Weights of a small mixture-of-experts language model, trained from scratch on English Wikipedia.
Size: 8 layers, width 192, vocabulary 22709, 38.1M parameters.
Experts: 1 pick a token, a softmax router.
Training: a variant of Muon for the experts, 4884 steps.
Below are experts of layer 5 (counted from 0) of a mixture-of-experts language model. Rows are named router (the router's row for the expert), gate (a neuron's input weights, with its number), up (a neuron's input weights, with its number) and show model dimensions 96-191. Each number is 500 + 50 x the weight over its row's rms, rounded and kept within 0 to 999. Numbers have three digits each.
After each expert's rows: "gets" lists some tokens that make up at least twice as much of what it gets as of all text; "mostly gets" lists some tokens that are sent to it at least half of the time. This comes from a sample of Wikipedia text that the model never trained on. Tokens count by the router's weight.

# expert 11
router:527524427468407459442516523518598563425510566570588548610502584431546499496541563454541525500526567529462484459458486576378483498629570528534458461491552465474535416477491536501483537570535535495433451502585458532534387438551425533449437490469458521513596497484384541581498578531475498530
gate2:502523542470465483478531567514544467438487509509435610496442492530472468464569576534516528476504558452457484484552559483567550529416596559485423524516463407465502419511563491511451475435587492536532459481520516420597608470534479489394355479464503464514582528496418525425556581445512493561
up2:439510472523473562444420474412519539563557555444474460472488511535495468522480475481544559530497475484402521466434552579535464561471463465454437522582441440532528366459480513497436537444523519569514530468505487510521540466579387554602481527438521552532539431570541423479460525509543481521
gate3:562604503547428479470492532574483595428462508550518571449516426459484561434502392448486437529485469536404502518471471432394523528455448459531559470571588573526482557476540466516534520534472410484495592569468604479510454539528463508450436511497509515581435547468467533485442442496577526497
up3:464518454458512539446587551446448537557535446412604585442528519496436509496462514465461476495452495505568483533525467442415472491581499564440435484534455452562465575550571525559498496556486492503466484455512556541451505530576444592523539488474455471447485470506461560459505550473587507467
gate4:525541471404474488520521491475488429538414551485512425544479562410470526378512528594534531417495522426413536539505525517429595509504587464441479547479432413493478624520527557438495473518509493574559498415467492455569573556501531549475469573578584398442443479516493519494517461522432599560
up4:598596534472463487470532425409469537512475448545499498428442523396511546320554490576556577420462540463527525522562435595551527518470510511491549472458471436581482516525443501513480545443553483472552513450482588476501519516528516509449473505568535522515369472497513468487530447513419536534
gate5:487492473394395486346477518446545460492538524445517557581540484591414459505511451494509509489518470481529527459590433546423551529509557590494549581459483573503503568465526396447499544530490534487493541513484455461546444525545485567526489612521467539494507532587448384459526514551467391452
up5:463558446475510545423489570463567527479506467473433503417516542550505409375443425522476475460473484474492510458596475529516395516539563540470595516475500638524485504540498522422501505505605526506462475568510509438501466546556520534557470533480411450478456461500568429385473545549579491548
gate6:431520375585510422505470459487498480498462567420461511550526507440505497436530579510575541589534441476540478481487528474483542488487470468479537374502441480457560451518551527555522471462431497486475541489574464449547474540489475374574510505653576456568454528510487493502447531574477552582
up6:509510432532520338515507403525516503487491600481471514570548526467503616459459488435498603525514579463481480534620654507474503504505524457453492447473475525424492431549499529489494433547476497538468471467567500440542516546472529373533467492552533459542465538524488474584455475517437489612
gate7:392395509551550581577454491544532522511548440580391527513493568486515433508509466491461581535582494525444548481551590464526536510460569579565569514508505403545450400489508461464529547576577481434450454427461491558504536538548553549510515529445496443523513411448437457537547488525447462482
up7:642570586485423454395494497453485471562451470491582499526482462503532568562388507440581386488462457484530496461459444485417505526480414456418455523484498544392473564530506555474485484449485562560497530474500510440524539438421407411551506545580495582512534595590501505489443535502543476581
gate8:553416515484505446510516525572532541432568459484476530526566511484480472425548495524540541529518484458650462481536482501444539471493582500578509475498533522449477546411412494489537470493587389496446529507432549524528381471574567519419501557453500577490498454501382507498513546499480525480
up8:550500543494446533519501582435517466484513442593425481546480499507502508510574469577468446520575536445439507532523486471570498582523514539476571520490464551606545421594427534581490555494496532445531476537505454445472376473400467567527471525563529523548494420467501499512420537534573529492
gate9:448563495565439462518496558382465449500529514464432560504590566495457481465586512537470546601464580502512496523510474523452520553525524490557537486436464397496562507480414456597525553536520552522455519529518449406567468499414551439469474480454466549482533471586524462511519587475511532447
up9:485520552561519518423442471431484541501482532438565534576430458424519522466503542452548458550452529476558567481592483507502372538580504457483465533539441492526587566553486559513459504480523545515537547599491439492489450517516532427463578565592495509481541405492585510496511514578443410447
gate10:558484486492512428409510489480558421453528496455491508456549438514499500435524600424407435551562453632553470494419581479513572501583615498596489478505423508562556486489455485412443444581407535498546549489490429507447508499559509470496464437487527550460461527433447494565549450535502499531
up10:570471555540424522475554454552460510586519552551548530440430459426446495478486465544470580480476527451531478510514514470541480461484393451443532527522537488412460590503587476422562649474466419554456563477479492542491530547518467503521488528497524331545532490587511492485402421460518478512
gate11:439441519481457543502539445453433489567560492484501599603412453518476497356499467514490464409508522478468561482478480446496475493475424402437449510502549495608593465489545511602543410508532451520574529471485503502575529493546527524490468505554449418551491462582550551511445525494489504564
up11:482499469490442419443539455531501433537524463440556569543448468414542423467421498536572487485455547514486595511506410535469428497437439467430438562543570477519520497464459503542515540483430437512518511478517520496492509625498459508488409507513453427574554435557485524461435546419427515555
gets: ",", " and", " &", ".,", " but", ")},"
mostly gets: ",", " and", " &", ")},", ".,", "},"

# expert 9
router:573534471432406470405506523501513516464461538521647496541509599439510503470497497469494563531526522498454512424487516494403460487596534533575407444549614503427539426539456592531539539552508494521525470515567403588554456462526495512471461480503539463405572469478417550498568568477590424505
gate3:489388490533481536430492535424415524580530547406584552523548477469482561541506494448466515532455435426428455536537469498563513499426472436617414389420431440521469575481485536528512499476414468526507443510437415518552472564464463425521485601465484472534642510436536583498531505485536483517
up3:574481509489469471437378564425453466469573420414592505480572527493480465468470467527443519473512514487475398574505560442560416482444567484484445458469401535543507494497483527483624499474406549517535541537507376528606470543560551448528561480489457579483545514480473577479593499493463475524
gate4:456421468571542498388545541671421637575517508533573475511488477487526454525600518583436549499450573494554470489500494362449529486551423534485517491465504449445597474419505559547501507541561529510457509466538503459525531488514549422553586455437476488476457541572384433442495483442565455472
up4:497417519430497517578451577484521488427537551498491569444542583497442483461489452446530535423455439498450488496533458572456465482530454489433526439469501546484567554474638516504517465480501459580495615536474535496486380535466491409461401481456495433451436441501550503579475524527444523608
gate5:526501481510505560493550524459443410455490495417446549441493552615469494511485465474393457562530478516430532483556476478439514547501585523561561433474486525527458539542478477451457495490439500529421484444563470461533474522520480431512458607505510630495424498426563550483497603543349458410
up5:455538476544506503500532569538426420468547558440462545420379507560459479496544483477476453453513470575510488431430488460519480500522540496611569493532489553527463514529447501500456439501466478561484437496561517429570511522553548445458477523491559612506458602482505479465488596527391372431
gate6:571653486494446497557503472551471495571544544517576585411377572548570461528558470494448502578511484440459470569492415511566478484507505424496472517572632474540433502502561503508526442492580542515414508585502523546515444471484424491543453527498542464513511518509511463456466391481530413521
up6:636458441488474469552407521566446502468470527562544663585436484462493561479533492483461452444483530467432503463538460521465457399545538492478477491561513456508544418524569460571544581524527436459497455548585511515558533477508440563514504501503517437511450454484560451535500550501534474555
gate7:429519538536448510503450486450498499487364582403559535522523561547450562550476521518491551444559452456486488528554454532557476537413501519497560490433465482516422442490461515480495503600426571491544470515513636527428517458424519614470499489555497432445509363451488473463395568514502463548
up7:399524489444478504494364494512471505477425555502546528533553574526557569419520457526535515541533596498453506479582407574544518497400505557511437475467533546555540561478526433503567517597441508469543591463486470587507467529528509556563556514524470491408492470466490497437465486531486474556
gate8:474495470561419515578441516505430454502518498521517506547477528473581498526495454504521533447488462532446527553428498530536449491576391438613556444453502526453419429442622540515524489552557483518565510469500503504445460541440631478447438483496442506384406508519482458508465516565444502477
up8:418556517537445477525516487484490585426432459464513531549475562456560535551474434503581613576521480486445473505402438508459443486602435450606476534542494439437605476595581447523509468420487500490521545537521501405428452495423513505505459580464421570535454460478560527520451491555434439507
gate9:587420546503396496570497438536414523451482417517544430531467519473497586483531514440491464384526658506529356496543543506519577573464432429448445528523524487519488555468505447479462522538451453538444505500432553468515566564525622516464449489543459615598390477503455436479507458535594407482
up9:618416602458468574498495459486471523477495433474578580435518486463448458443494476515488464547499555540449506575561523519577509489464504505470550615510540462462504519616476566418530509554554524478510405536532502499370444499536493418381505455458508516450536409434497513537512543487440510467
gate10:565499502440596492487483447588462583468432363448600456507417558418534574504515539494600462564425414480589590523591427499491438494484518568480499508525543517424589438578450542555551503525492520489457514404574455563512459542523504424520461522530525453494565446411407562522530517494493522459
up10:536449518493512552396471484489580567579474503501529456550455546559547492593483477492413535539518520513512569523551449570496467420510595575462491455595521522451520470431483542472536467490420550416551511497489452592498526508558574470556506551477527488504411498473522556467464420456422496506
gate11:500611510598461475519528418510474468557589507467446453495499456498451529610522505528478516365487530456611553527561553546456588506511491495462506525515474492485478469529583465510443506473481489456468439570529485525509495566477524466485447492516456508520588540377502525495467500420495470438
up11:465539540508396497525432512468554474473543442503577466433488479474462542525447429519479410571501418500466421398445481451511453487421520540426542451468482488588545567404507521503486546473571580451467565591505430383501519545470479497533455450582476461475564390520625452578436513479433508590
gate12:438528530442481494465489582497498528560515526563510486536463548490529486447496533461485514438475520468486468414473412471564498551525435442498488534529472547552542518457439498488520587472525476441398544598445582534489524514495645578501577420536427486538485445532533501445542613511523518436
up12:462491519464481612418576521545507548605512428576518486484528439505517534589528521440611480524505458526588511548544552521435506483585537503487478508517593459488456497406396457486542502425561433500536487561516459572471567508518557533464466481455555408488407484547363463445447522578507521524
gets: "-", "|", "–", "°", "/", " •"
mostly gets: "-", "°", "+", " •", "–", " ×"

# expert 13
router:516480473395419520457543556563525490418529551524637568567465565407550486452477522467518539550514512527437471501519518498441505404544559550530480456519571483430495397497484543577552498544501484508412493464566489552526408482514447543470498484417491511496643472507419533549560605506515486512
gate2:514490402456461498439527464404510520430496465560536473484508324545578463487404554444539504556431564555466520503552520636520515511504606483409508502618567488478522542479510432510432487448433484510534534608377592528524507519497457533523471465498512594547542499491581434433497461570499536414
up2:426486504571511503513514514441522500604530436448533520503503453497428518557465544510486470502450585475455507586473501463388486487423521440450418532498480496400545539553548399502473454572470433450474424503464497476540482542568547478419543460479462513449549535551529546514635482538470551370
gate3:573595536558477513521402579430471463504522519488500407438493508546516463474511421392469435511450480533416594515468533462513483512460511385412545492502518360527602534440453519523440551559638529599518536479448474452409577448552533486433476427566523577446440485519515553459511434495509476508
up3:457387519532459456482484459567556484470587451524548531523530497472549448519574502419510473559467432476406527533531505534469495484461508514459452515551470519563460393531506540472649473423436460514478478547506518663511434554483481501467478546480510496531550542479537441437494487573442473497
gate4:468454578454492553574438483446497497476514461586664535548427533528540584499501426552518542442465526486534509455538423527463477539550465481472467516570487504447458475436562432452542469606501466467588499489522539512445539553527466507552508509519486505475480442513514471406515504475474472562
up4:498504506422536478472468531489587607506422476554541523432462458462502504546463512532437503504429558391526523495525436537376451481576521551648578567518483487569478502446507489462509574653407566577478510506545394527594487529471410539433481442477472460462549511524509447455539540446519455566
gate5:568576432503512584453559573466550467508506566525543471510523556604437565507626445526451490461446538413458480526589487490442503522460572454518437573572580400534505500533513547445448486505488476519440515546541446500543578503524629523495458522492608539489446482451455526498555459427483568483
up5:488515562481586493533519488589461533472447489483507489451578425456448492523461531478514540446515479553562492430540595426462474535521488562542521466489564417591461477643573552540558478537501549563462523485516580383504552520429452641526460463501469529441562463435443506542462423522444542554
gate6:530501550582541562583537522441490566473494451450664508530464500532508496465423588515485482523467517424524504546409527431464408526497484509527498520512551451389541591526410551493532488467561571589489539523450574547480540475433513370521431511529445486560522553505538422544488429582439487394
up6:511497467457482475514536526422541515497493542617430495552476536468539426536519432466606441578437467513476472488479455597521526482400440432477439461512540442453445494469648530495583492472473495508556509547503473480534622471439507476432551537589473466509424524520478560548484447505421507471
gate7:585477481465480438512447507489549483535432487508520517536503501550568465385517530568493518418395553463450483525473493563488497504553442509487521519494532547440470474470502486456536436552552526457519566504459520384444511493440567505495455503544578445404465520503540517489602497557406489494
up7:499506521575529525451521502539441542488564442459550534459577486429532538574532480425496447596454372533536501338491421562519520450517493490502495547520496489588542520545521498427492412557531446562614541443540528410530538522481485421525506525542531446490522418557372477427516487432414440619
gate8:511529553411553559522546424569454481541533480482528539543512527526510465474480538516538510427521666577445477462469487556434525601484476544409491511525544578525532483520490587428519495515521480429608429500482484608475504515446580477498513562531530449420519533527480355489491468556466453480
up8:500535458574510485541412494463467509495477509533480583498508522469417467451543469613483449470493489510423362541584555536493544473482468502535486508456509508472525515538554552506566522467558501419552503420470436481510472464446572537504499554465555537517479549472470625471443516490546507477
gate9:577467485457492555510540506502530517493474524431538382443393551590514555480483429494444465536509513565536450393510431432475605563456537503500512492564524503543492500583495494467436474470544558455475462523529539419563521448494551554604461495496472533558479510507503573485443523535538422580
up9:558425517476450483514471524432479503493436523564463467533484467475439439465523480488500554471407578521502520470502598508516520507613467511532510556523426528537470453481446488451466619518477487468447538500509463528500495459495476460536463537455507383591516485585550584527451474528465469496
gate10:550466547458520427473506550537435558534541431449576453522444458417482510544527523572542494489406459579429517588476445523601524490545444604576541433472519578400544447503488585463469518593525562476493443477528517509439536486486487520527523469554520569471525491531524452546509448466456458457
up10:534422450550488453471478491476514564543579476516423502504515489512502554483485468601515495551444476428506468479480424477621425547525490445612554468523451525413472537544463571450467428497540520461503525439595541542554557432545487583586566538547462543527542508608537429471588373375517459418
gate11:441467540497429493515492476488402566477449590424504440520491463551532493614640512452548626503464518428488509490471541549580503506510539520520536416478468544413433508429490446554507489463514485527436395438579382511573475476526591493571514505568501527544565457483529431441516509445512460456
up11:425476547495413441554491470463428475468514525496509410597540469582547551564522482473523519528504482462530558440486514571559570504515547510468511442461421486454486464466474475551476559515503506480427508370534442558497492378529610501597474509583580482471567534504445497419546553434561443428
gets: " (", ";", ")", " –", " \"", "\""
mostly gets: " (", " –", " —", " ·", " −", " +"

# expert 1
router:472516497522472500372545551518527548445519576548582596558543537451553507442543545423474538580488583472492452466387495503447418509563537540544422467497482477492543440559561563491511558489489554518512434513526472546546484483528429512424465509422494470405543467422433561565593620512534494525
gate3:482497462523457432460531545467487493538553548536515502590577513422569459548512457509568554533515524508481453427473462571456571467494477578473487363700512515387500480613560491529448486584391493462605542502412424428551469457533429487511427489461501461609475521495499449529575545447560590504
up3:491443504463539435499449389470454565412455475510437518418489594584513495484542652538509477513502465501542528478544449516489512492544532511558514437418532458603489392470442524499560530449461442471517545485533482483547572423477533562506466447493398511546555449489527471519502599477523447516
gate4:466436426465532504431462484512550504461492506432479535375452413561499555569499506538587535484476487482531452537555518495358432530513479469452563486424494441518530418481416502622495411477483573456434477456588508483510539469470467487539500581447561502436462438587460469531454521501547443575
up4:486578508518472533513511587525477440480360478573560558530615547576560541476469511525464467495528512423583424443504456456411564572496513530505468517582558391456480508417489543516540463502437518499635506473447419576467511468395525498461479492561436498548458574525485523542539468546471498500
gate5:496430487496472499569557478585465521416485477549552515558523412533481424478495531512640481566515511456429553518514465438501445386500628498494485453486436543447509551444533464533523540482412520639471489469549552438499464553417543542473495590452506461573545563436465488524648420469522559417
up5:503433567516539422568461429571557492427430516495530423466506456471485537504453500486530515485436541490516489517554499497469498484502509587391506509556429412546452536507549504478426582588395547528428461470526528498401488420437492520572580589495480472469537468467533448494577490522524531546
gate6:456540441492457522527515530505577470455468433420508388478540453494437473497451527505502547488510593563460508530556535505411516511444505437417415539529504573527550418509612532580579497569543599589483559513483499477461477434480500557400513516528504578416474486468449535471416481503474553480
up6:467577529530442589470496524526500481511559460445541428486533475520424449492462475570515550464514630513446504526576529533455522501429492411434406487569492535520533511470534557512516484555540575609527505518457506581447417470477510589492462536511522575446588428507437516457429536521464547521
gate7:474560359485476517578538515509533530422597606576594469495546531478512459509534443561476488465523469523447484474499508595502519494495456460494556515586487400478541549623487487436440512586382527523537579469418452547511439498524521558417523515427510552455449563514458440568587581465581518450
up7:476470458431536457452549537529485472427453448434472498431532663565490563643493533383422494520472537568543556475566489434500521436485457426528586465511553450522546457455521506517497537480532534536519413506531525531517485426466507560494634415509454545581610536451591529541514481474504472569
gate8:476445413422426524506428381439483503557472563545509477531345540476471494491525572556532506559488553485408530422521514442562553477527501404503474483476505506556465516504428500431446500461515500446489496481472506472521479445435443512463511563489476475444596482445517549536646544466485489474
up8:465454432501397526527557523510461453515521536474482554472470493470450430468465616500569412496500532407462567490552502448539469449551370448566470413412530435517530594516515514504485497492555547490523510462442553561426473510523405472489555483508476465362543522458542553508547515441461524411
gate9:526523545467552571504451462631533509460548507505455480432537495551479496492527605584632431543508567554459513488560516454412472545477490492565517485431524562557421454552530531514614543424465483588542523507526433478445523425475430522421429496502534475456531495488543480632510568471523607523
up9:461543484486561581487500437591562537459632624490494463441494391509496426530521466520521544521569581490531497500440507512472545579432467484505552512565506499500395534491542506490547564598469447477593607509469542517471489443392501484612448494534491544479466522511500550556520555547555511577
gate10:575545485429509620633519441508451504429527452423576509500479565484459567514528560400484531443495518428439524457494543517556481513560426497488506529395465443585463565514506558539482516484457576477433523494538504506474537453612464532516462412483419543440555465488526522481551379390525428474
up10:475538503516506474534523530495524522479514449365512525500490603509511548630500572524381537480482535530436562534520470520509568551499440447542544547529441563500585517458476553495511516585538515478502465425513475543428593508526566489460577402538513468475485532501565512580561493435599461477
gate11:542502446548528535549510528495498471445477463588452470468594496545462504530540595547508487423477523544478476495437484522512441519417456479528489536512469569553412495437481487544540513438512425498492500530377486498412379463559543495588389448480456526495563477457577477471488431411610546412
up11:524500514473519491542554461512436575496541512470501449468467493524550478489567564541541418531557536541522423465497522487401462481529590512502544541498488515527476546464481548520570497477516539564577532441511551340478488416489419468530505465479452563503539534509535484530482524538466636518
gate12:435473516441604464521490579451541486502555438453423468465454523483485491498501440476541533521558475425546482476508577423506451495516523511480404498569455499436548460578469577570429563547422397604461526484530484524574583494442497558507474461435464402521577459552513572317541515567478519499
up12:517613445452421626526545441516475461467378493531478480496665466403538524526482547545536497391481529498502523464448493485499450490477520515471591526480493562448532538398599544508532473485504483453534476425509476464529450472523453527511548559493437613464491536468505505534525535469550569557
gets: "20", "19", "18", " ", "17", "16"
mostly gets: " next", "20", "19", "18", " mid", " December"

# expert 0
router:501560462479395500464495481514552537431494505537590559539558585404543500462573530478503591549583587433515482447490536582391496479493574530584409453519550490448555417494472549551526554579498523530445460501601389510618453483468536614486486498504507485414576525463473494503502572515490488456
gate3:560414500457569502519490386493548490556538436565527383501577475474577555499451500528485535525493590518455508571495524557459505407530544481507544547525498490533528526416535439467501464390539503544527419494464521561459575551478412417446567463468527511422412495572481528515463611546489476396
up3:515434426442536469527554494441479431564442461605524456437530413505550560554466501501423512521486482587484496522541539509471474429528579484509570463543561461528463527437538511525510527399516463570495476545451537443550520535453492463428507510472477512456500552546410502478489589547531494441
gate4:426474478530428476535477585505464500462528541555551497610508475490502525465506530401556565520537538468551475443518489465581519516504494499447480513568477377508485585488557531474561540568609452494448586537470494504519580565449430459446513446553447573484473535476459488500438491447482533558
up4:436520565531546540432531503454504498438466475573533537541496501438403529525515505459491678541481577458503497460504510533471422520563561415522590401570510367518450531530555477528514521497583511459453548442476529545447412538544467592489522508553501507469532591454495460458453465526454546489
gate5:440558494435568474508531479533427518501506531438540532584551411536449404454460512481556378495591474498520472505480417540570432447489440451502535558510437526516627476517426510402479576468502470517556465540491614514498474479537515491485556388477495449555610555526448539567519517416594544408
up5:458434489487489440419494448418541451511485578435493484522488490524462557512409334506512623584420533538492545499530443524500567520549555489513529532551606567516445525498526473600449531514558507502433560444465540456516504541455442518522543490563544475428354533575586409468505501445468483475
gate6:578457552495471547514480478536510388572582491431547454455523559447466496410542485489553595549519504461489494556567478504548520533446577522433548500451463490585435516516447528504416489550554510508555452500515539603506497478499536444511449469550464597507487453503472510472538451500487454489
up6:464431500520357505543443562492450510541487466450438503528484496538577550504567557418583548483537495422594509515515460478576493483469510579417568545508522454595450492515426455399432517516549500527489453537597478571515586383474542427474527499520489539471583480481449485384588506508518445570
gate7:498553490520540540504494552498523528535520465522520553456540385537431526454511465524529539496511531529455563452480610429547463544583427445465384474490537504490489418544603441466465415465483461568544460466558494489430448581531435508409538473450460511511551576576455510583431534536436506506
up7:543545491414450489580453528577518574467520522512503456418490428523392459526548477452539570484532502527472514497531564597563542507537515441384439501494550542533481480602478466518433544382429501492508376510508394507504424549520434521418545510537582501548566538529526518529396522483497434530
gate8:400582546447535498440528506492533438451498560499523437500491524551458535572458521498517543517482528515435561458500597425442641498439595474472507561479509493436468533548467508467488458648435505485435515495466548488535543511522507497582428479429570524469508489586428469455456438460483501378
up8:599428470560474557541505599454487524518416406392486517514494557473534525592563516520443466405613482437478433531443502548599418449561419574549443379452554527535472471527533474485446506396563475521527488458519485531479427435534516458399611581474414475507549479469505528502560567513445514550
gate9:527549547467508483328479501373546567545511548522475569531552486586459524526528533490486576485538555469524505475438545506506480511511471504469526443447509508498481406454486560559435475477521418575452648489552500548492556447515556437516515386528515453580495536565449471516499523526517532520
up9:449500556580561535482535455559469480523544536435476579586533439410465459534524460466532609450480442564413478541521484443630437448497497456419449532424465402457499509516481428527507456489536452499523537512618503450535558532568620550466494511461544494483458475613479486551530459503420456559
gate10:524462432435514438510510404447516443476523512569511567546481522510447516498451468460444541446419441616486565484548635456516440534524470446596576542472428526512422450521523479395479411534573478430469447527467505582481479586483503498478456537501536489401455478527470535526440448520510537487
up10:457529480486537442469455558507511465471465571472474553556526523466377570560474526451463510525601499512515592500549482590464419442497445483530574516476479467571558464589517539407557496560462471480447453534552428478446522588544550491410555469480521415468528456476467550480464418462494482502
gate11:414496379512499459473446511498598504566532556466490591473553482539525588533537563445498557628485573464512355603451471489432459476498500451483449599434475531468482475522556466412532434433518511376522590451472593476559509549462362473574475511514422552420462577469504552495503505482536552438
up11:520537535457492483460479542443444483524440483518525397505489445518529452450499471540563412463492536517467523512653521515552486558482462474575478386521441477644507458428523550636501536487479541550493504503510436582460479489416594543439460575472529489505415425501528442469583564472513439520
gate12:411505451494461523481398527513528546456508451534500554474435436448564586501532503461463439588537443478593520492479546550579512507555429543586432497508442580464502503522491495519419451457481485578425458533495516509551457448460434547513595426448520427383502544489492513548471470532491507529
up12:407470412433513475405410538435504505457447508559553472553552538499651550500511448488467458556576455490503534459536426566525526538484428564601499527481461527485514575544531512463470439530538493579469512520470520462532481407480461548528512410492476422381500570481502521521508486616426497541
gets: ".", ").", "\".", ".\"", " .", "us"
mostly gets: ".", ").", "\".", ".\"", " .", "idae"

# expert 16
router:499554516479439555428558571475511584429496587547554555484531530448590471438470492397457562530531558462473518464408532530381462482623542503538508483473511457415552463485517549502519551552531495457482511517569442516529441502518449564487451526419498453448537459459474507623523537561510502466
gate5:488487595508432400440418420471557503569563486490520526561565523470553581443530557420601555509510531485521485538502483445503461462451450530624409492509524523526559460432428470488539444463374592489529478486550494430564474473440511439580381465473574506466449473478567456539477459437451502590
up5:572466530454462583498509510541490452548518514527526443505466463448515478507491460438495501518424538507467502539530463478473426557487491483488535532512338503564514424476468522531422517459493494495524550524546500419382496470479490501584483534483558533570555563483545501428481478480571478489
gate6:458573425417546466539518493485461460525483518523438529454510511493429501467552566465460511538452454489447583593487526553532526516563525488465548470498496529551570561497511447404396538562483502617551510563449505565446564590510465526487528435520525467497394531546445446455461519482479555494
up6:502427580467492551471403569447477499547454476487546493513441475612485485462491570542484446543540504547468463506495517479514505538590555520530575469552508407570573547586488578481520401541460581533541477475556483497449535547513472534483558470467434477491398548494478490485483511559532382465
gate7:575533460456510495522571506530566513517507506533527448448462481494469588461436498485534492516524479431483570557555510469499503496510494585463491508542437504456486497552581510425445471503500497528470376393558485503537469450582497551505510540523490492552448379510494482522517489503422522504
up7:431463550518515503486416472469430490482498494481475538527525544508530409546574505514454505481468538553516441428446508530501483499488507433537507500463572485536545492449447520567566545499494493450547615605431501517477533547417523461498480477458510516445555614479523536472489519492557480487
gate8:508542482532515472573444565455491571483482525449500561496497512524456468521520569496425504543515406571473489425404496522497384508452438483472503526519488620465464439520568540508486574459503517587492471472602499530501562483445588541539526505469464451463437500524467556519528555507512476558
up8:522543493504569527596539604469617534458496526418441585549434509492454471588513479528488515560470396509502506437556456517412484507523487453492517470535502560505513558566473495626426550446478520534433509567573418485446432506522551499539577518435436480540443506570576588507435456544537436557
gate9:529477399416414458456462448388449512427538510418533498484467605491497527424509426485480501472473473548552450405503422497633505424528493442519356533540529570516501516508415508531564506441433502532579486434543500518488437455469494521560466484461510567493518602386475474547580495505486499486
up9:518481549462554470500482401397493530421465508413439497440460515523540485554457451453479509541472373422573462562523436543481525532422522483561520489558589593465528483522520485591521456530462519470519529455471442503438408508509521518456471453595556583512556528490536467528530457544466526588
gate10:511503526579438521472472536430545563499484434568426466508459468466572526469520518485536483425518538577521485362504527537517434506602528515437457499520475466508465477488430455545584489495497530492623535548486557474430507557509483454405448538457535453449481529441530486509546473539453518485
up10:526476446458435531524513543543457402509522496452530493611473533473488593429495549399455522417588515500528496478555581433515425455517427400475540552482583492501445505538520518490615483586525422478566462425564515502483547504438564575485479579533521538505417539497536562423469535514543519559
gate11:464495473577451503446472599488511560468434487508484563609447478563390452507492486483447535492539522465495511486476391519538577468486513518512539510402534501540465481448476568489519426594468452496463551611453464522465444478512445523440510509469461448530515564485475584529516591523558546448
up11:514527426546445548472515462574430587510560522442618462454495475542462516553449410413449611506483518522517502502421594522389492559492540494515578530391505462401516547503567430547449407484499568519545590429542503545402574512572519550531473440547488540505454594494517477470497485497580449559
gate12:516498495432479542535518566498461367468540509551503523506441567501508486509421480486464455490493438504477487444511460427471483466483487578486461438625480505529478545452526515524534471580512524479581530397592571420492456561428487414477539472500479542445454651430603455468464502491476431528
up12:457396511544453539501529485427565506516475499519527496503537489592485438522558483541528524504499568513492491493541475560459456627545530548506495560460505520474640489487550492541556463500462455425478516545405505486548508535568404567513428429472556563496506509507394580490507448562453532571
gate13:513471602488591419478543538475508554505491533469491505487548441532489519524505477514488517480508495459636479495582494520427560575606520539503397403521570487516503588552580581493454533483534491506485578477482505455500506449435561506564554538468469487526460474480529579599456397459470537458
up13:500552502481501456520523559445527532508439556450481555529536467524488459565525402561473556480513467419510464519521418521464575488560537627454430440514585429483454467482567486477478516453585476450507487505430519401539535502434544482468490442635506468509504506519585560589465465496479594476
gate14:585523453605579522481597504494478432518568541427500477452505494492517473608514475493580545468506646444431561470494457506527541532585454527583432536533518540504544517435498370493552464531390506485525478428425486506496515467447470616616444490503425513548551438432531545485536588532462438470
up14:470480606475445518433419533467441518455472486609532490480495593396520520473524443486492540446420417444460409512486513526488598515551477550557505549413538529514454469426497495509457491463471534438501562528604542538503511533498487550504509535581610445489474535496479501513552547520539523623
gets: " he", " it", " He", " It", " one", " they"
mostly gets: " they", " he", " it", " father", " she", " They"